{
  "num_hidden_layers": 13,
  "hidden_size": 256,
  "n_experts": 16,
  "experts_per_token": 1,
  "d_expert": 544,
  "d_shared_expert": 0,
  "hidden_act": "tanh_gelu",
  "moe_layers": [2, 3, 4, 5, 6, 7, 8, 9, 10, 11, 12],
  "router_score": "softmax",
  "normalize_top_k": false,
  "routed_scale": 4.12,
  "balance_loss": 0.000159,
  "balance_bias": true,
  "router_logit_norm": 2.0,
  "init_std_router": 0.00601,
  "lr_router": 0.00179,
  "vocab_size": 32000,
  "norm": "layernorm",
  "norm_eps": 1e-05,
  "tie_word_embeddings": true,
  "optimizer": "soap_variant",
  "learning_rate": 0.00464,
  "beta1": 0.95,
  "beta2": 0.98,
  "max_grad_norm": 2.0,
  "batch_tokens": 131072,
  "max_seq_len": 256,
  "train_tokens": 648000000,
  "max_steps": 4944,
  "dataset": "wikipedia_en"
}
Below are experts of layer 9 (counted from 0) of a mixture-of-experts language model. Rows are named router (the router's row for the expert), up (a neuron's input weights, with its number), down (a neuron's output weights, with its number) and show model dimensions 0-255. Each number is 500 + 25 x the weight over its row's rms, rounded and kept within 0 to 999. Numbers have three digits each.
Before each expert's rows: a language model's description of what the expert responds to; "comes before" lists some tokens at least twice as common just after its tokens as in all text. This comes from a sample of Wikipedia text that the model never trained on. Tokens count by the router's weight.

# expert 15
It responds to: Prepositions and connectors that introduce an agent, means or list, above all by, also with, under, including, according, alongside.
comes before: " the", " a", ":", " his", " John", " an"
router:484484480490465552486483494484538492505491509459541522531516485502488488482487476470499485520497509491498519528528484545526541468510444501493511516498498485495525473481519490500496490539505512526462458508521467481516520535522534516458473513500496521479548542496521481456498494448496510517501510491501525515503507470472529497495522560506507474502463516488528536456465523490474513454519521505511485510435547491507499515527476489510481507528506440471520512485465518462494508470508495485511503494531527504453505506494477535498461516524480473489532493511538492530521505524538524508491495526458508549459517523556507502476509464527538466498491488528480500496515535502510492469546503495484430490546498469469477533506496504545481523484482496504565524508478509481497478455530563
up2:479526471478531468496513465494491491506479511472478490483498505468502518524499518495515484516546461542502502514482498514505494471510490516491488483542519490548478518512558483477546490519507474543542494559526506497488539478475529476464471518516516498507507507507504541513475515518492478513518485508481499490475520483525514509456497484489478463464494480449533526489515486481451473509461538517526490505459499512489490539509485466486544528493481461565524515473424504482519489513471505499522523520451501467515504477482504461532513479539521486448465502471515472521528532460509493475498493489495475489419505502513501530468495536481498487456527475469513474509482515461471505478475479479504456498525533542467540495479462496512473521496502441522474498497481507493543480471522479
down2:503486537481506475504469469507486442507478504446545507505556543533481528484486525508488491486457524471461503490502482469531507507497519496512499528492480489452478485499487546521526514518515467510477477504510546490518462495541512486492506506503503514528516507501483469489543559504510507547529532496519495424507535517544501475483540462498578471506485472507516497502494539468506479492510530460475501534509470532473498494497529503500487513461522481491498530456536473484520530492481553475524504472515530486517468490470487486534511571449512482486510472529500489496447493468504491473501508509501489542514527512462542536497510504521514497497456486517515495492471481488489435502479529502527535505473483520531519510473462488468512493501481483537496487496490479510456490479495471

# expert 9
It responds to: Numerals, units and quantity words in measurements, statistics and tables, such as km, kg, m, million, billion, superscript 2 in km².
comes before: " |", " m", ")", " km", " ft", " mi"
router:504476457466514542515471525497516495532506511530507515451513461480504516548503511463487464496514484497526510494506523516490504472511481515461515482538533500536485497539513503474501510488481492531507509466531531530475474475515517456468502458475485493487544515472464520508452527547524520502489483532511508530527478489492498498477525486513493526504534487514491432495566501478519451522504474498480501479516514457499470462523482494486538447450522509472535493497492552542496474485513493548494541460502495498493505532496508525483457455546445487477530467486503506481523535479530488485544521485524504518488492490496479534496499496475507571495497485484472504495533518507457515495544495545492529493488460478531548526530517504508489485479500480509476515506455478499492543480488468
up2:530443505459509493519504509490505504506568521540491475467501490487511471491528541504511513462507483468491486527462512502484512446505515565542473544498481518478501479516463500515522448474517497490467490470530508525558510517507495534494473485528490530492519496528494481512472508517544473573478464502479483517497472544481528487499489509482499511510500466526527477516513504498511505537520513527494465475480478487521510478473507495468504520502461521519513486566519562481475520500542475465493449481476498461511520474505512556504522505499502512556483480524513510466498487521483463519479537481519499495503490500479505469532510489545533516483477478473504449510478466502483443463496534493508524502488538516479483536482499478493479452455511515469508525544507490517495486505475533
down2:497505500494507482512455539509518496465552490511480456490514524486482488521495500481488515482464458518527521501487538499496486489521526516520475531558502485495506479474476462521510491518514533475465500514547510486526470526521485517443521509502496573509497469546481486534548508524496491523477502478523461502555500525495498518494530455500490487533493525461512546501499456478489490513487521523538501515512508492493536486485518484481490516475412489487523489504512512532459489530517536495527472501520491497499504476513478521517477468506488514467472524541475473489530503490479474501474531451500447502473524541495508497517495478517459534538479491457516458491461544531441489497512506506511516530490526526497497570515514483529477467510496489483526442500527521512547539497502506

# expert 0
It responds to: Nouns, verbs and adverbs in running prose, often after was/is/to, such as needed, captured, problems, quickly; also height conversion parentheses.
comes before: ".", " and", " in", " to", " with", " by"
router:497568480538465493511511456526472501529489502516482489480489506498494490484535502477550481487480486480580501480473532475512538493525490497463503518451548481531470479521535514464446527495529533499527512517468478496509502516503504460456467537511538507516542485483494482474509503528478501550501535501484491504458505534495471500484481466458532479453515479490491439517516468520491532493506493502514471516462476556473505514505520498526492524503480530455443498538457495481544545512475487512504481515542470475490526490511517506504484455500439497547459512522495517520496521480489497471477496471503491519499514517484476506508500534477520515469514479482482499531491487513451496483505514521511571474497509535531528495458479555514509498490507509499513501486523514527501525512512502
up2:548487505497473522497489487496495506486511467445499535498501501518500551530500505509502475480540509552493543527481497536490570506495518486521536515474479492524494533553513481478488524456506502511508462492555543486536517503483464508525496518511488502446461494485508466523492502533516541516537484508497474479500543541456508509493506481508516472527486494443518519541518467502494463510516506549454533492515534430519491546515523476474493500514517520515473483493502459513517473503498506519484482467493503501476517529467477473500492504511498484497518569524464538553476463529506500503518493530500501491479547441529503504503465481500519520513531470478469479499510490520465516502502519508480499478489518458524512491526546523478516474461488450486497524485502544486507539522466481
down2:542511498512483496551491513555493527531501514484531494512517543522506511505494494514519414473535486482515513487516464483501480487510535482515492480507483484497477519509529462503497522520455515538497485519541495504518457500460492530511495532465506502528483506492476502505515512553522522466471508497495469495487479542466506521540548474565468479454486491502520515489515494526516495492464480476544516529495507520520506519473516477523485488459494483514504473473513538512519520517500479523482477461464504550496504448458470501497546521491497507505467523443487484529474507498496471491493482484456494463523505469527490470559514450510519518483467502494497531480475509496511515476503482526492468486498563504459480550513475534485576475483481480537506502509446529497518490483502509

# expert 4
It responds to: Periods, commas and clause-linking words such as which, where, whom, when, However, that, usually at a sentence or clause boundary.
comes before: "\n", " he", " The", " the", " He", " In"
router:507453513458512521502494521491516493461523518519506498525517492523499519547482477482482471506480523512462492514524492480492486465484516551571488491467484522444512490497484518521515484492466479513502460488518511524486470481513532535481510458457487476518480535523508490515513509514493493464473486519526517504524502461502538477482444510556503489511494548493515563484486503483561466508511508496450517486514427462466511528523470478523521488484524453514505485483486534526452506458506508524479487465480494532532516501524475457474518563469532488479541519483498491493519522509518506492461494563503507487514515514481498516497484491497505497521495517566517501488543535505567498539524517474486502510507479496463472485500516493473500502520498459507523475509444500493526492472484482
up2:470468490531506448492499506518509498496485462528516465471482528531475468492508490504517525491474540481529515516510521468488524464509474488477512515479562501481497471545544511490508546456545481485523456499477472512527483490509530500494561521473443490494522480469493440488505535472482543513553506485470501489462504553495504458497511486490505508484521516503449442503513534495503467512474516527516492502487510493523451453450511519487497481488517485487499492528511520497474479562500482477443529479483468519497501518507567518516498474494500492483484521498475529521492501496458515479485489498522528487484486524494499500513503508515454450477521513469475485492498471492455472459498550452516473491487500527511539493516483536486504475514459478505538505497531542518461498483506475
down2:496471496530515484508480496482518541513502507540489538478480511502525502551485500488534552519523531504516535498479484471505467513493502483512506494440514458531427518477550536522498503499555483494506492515517479485528507468525497467458523467453531469559515479482456467497510506479499503481486489535485520459492526492500508503493525483501454480492497487517511534455519542503506490496501495461539512544488496447476462491498474507497476470461510511507486483556468493530522474547477522490524509465524528490542486468516502533509489515530548482450478503550500523504509481502476533541529465488489525483521482504474512530484485486509489519506488503511485469487517487529465522501524468487485512528519530509535485485503509457462504469531464444466485492468512557486538490511502488

# expert 12
It responds to: Prepositions starting a phrase, usually before the or a, such as in, during, until, into, on, of; also dashes in medal tables.
comes before: " the", " a", " his", " an", " their", " its"
router:481557487533473482491464516516465509510493498555497530529530495492474490472476523493484542456476530449445500463514496492504540492530483456502554534454509506499501531513504447544508501512522519473477478483504455480466516532488512488502513500533461519506498506534496546474495503493484503474508499497518479503477493540499505523502534519512478528495504500484497517498502530513509498518477490501506529462468478533476537488490475498457487549553453478499473490502528480512512521468480523532541474499503540486484502536486479479504462476506512476509463501495503540479525460499563528552506518541469518481540474501525504496507546459507582522497428465470526483517498525500519452477496509506495498513494515475477491501493475457496525522496553523479499505492505512495495486512527511
up2:509485543539488516458494524528498510534477466513506488505535472480506514513484533486479523446489472497514505459528498490500509465512491460448550498491511496479456466514508464448501475536508488485494476434514495505515459515470488504495454549485544485501497453503524514490476481481468526538490525470469465504500450499467526520481498471492484486502510501514488492510509493498466488500468480495504480538513550509515492510483469505478508490499454493494505527468488472536491531518512510456500484482558508505522548471493568514466491520498516500542515517504513499468463519554513532492476452545538480490510523554504553471552489473497530539469465498522487473449508466473510517524534511498495520527481534511515465536513488481503512523502496464509481510516485484502505491533491475
down2:422496491511489541484494489490534524523492510513521506501500520484543531457470454551475533504504523540483480540537529479488513491489487486486470504498493473468447505506487528508526506520515489489514531526557482434520510522460487508526561516493513528500500486486464480500490497483509506471464499477533502520520458495477521502503513528455500476517501464535489454480468456519513539516494501467496525506486517467513483522479533505470530498535501555465496500542526503510450516500508488522520474534513541473509512481551532462508526447511516505488520520490491447497563526469503518472437496514467505484528483496502493504468538514518485523510476521487526496520526541494501494490470531501497474497503523493481506474484504492485505493479476480525496530467447495481499433485492500

# expert 14
It responds to: Table pipes, section heading equals signs, list dashes, line breaks and parentheses in infoboxes and sports or certification tables.
comes before: "\n", " 0", "-", "=", "|", " 1"
router:456501539514498500520485498473503476497513500444515516486511509512501434500489497450508495485505505527503487444498507480498560510517516522515499493519542503476514514488552492484514486522493536511511470496479469469493485527499511467513512583494505523463494481490515509511476511505567466508481522495481464499478506530489516506531510519505491486513505519511485466517489541526514514520489454506458481492501541543539516521476501448491477518542480544512479504475479509511487531474476504494513563490492519497495486496517530529534532460487504576506451545512509537482479493502487507465489515449503513480488488524460493446522535520511527515489457493489495461491522478487524499505453444529519467504496521543509502510471479534491452512524525487523477486543497448470514472484535506
up2:514496495488458449531488495513488479458457483510525518514479484511527504491480511488488554498514532507486554507559535519490495472494485511449475475490513514507432476515517530517535493454517507501483482508531555457517477511518495495483508502453503490488513535525503463454518494524491492534495539529499464500438518485493491510504503518502470482506504442451494494519527486511512489498525486514513563519547500514456523518528446542487465454481489496514487483532499527488490490474474491500502489499488468449518507513479516494467514503518500514486513526553503497472516482511502474501470537514502552440549519504510505527510512503482494526481513541457512447457511527505507453495519502521459509524475489528489499493483475465566519494497496505496526505511480473451498504528530486
down2:482458485540504477528519509482505481490480493466532477508521533479486514481448496557487520553490525485511513514494512513482491474508500538546508509480475505504556573464512501498444502481495509499450460508494472522503475518463535510491539510502450515458528519493531464472527512532512490459499503466478462487533508530536495491484476496506482540489476503506488513512486494492493452486463522562525473488510519490518500513510480485490520514531514540476495503496470489477522529509548473497521509461472540500516488475545466514531481513489525500538464515490496486462510494485430502472525480530519496501466518468527464511524490529477496470459455500464514549496468490444512539516545496510525514495482497502514475492476519536482476508476521499489448517513517500494511540480508534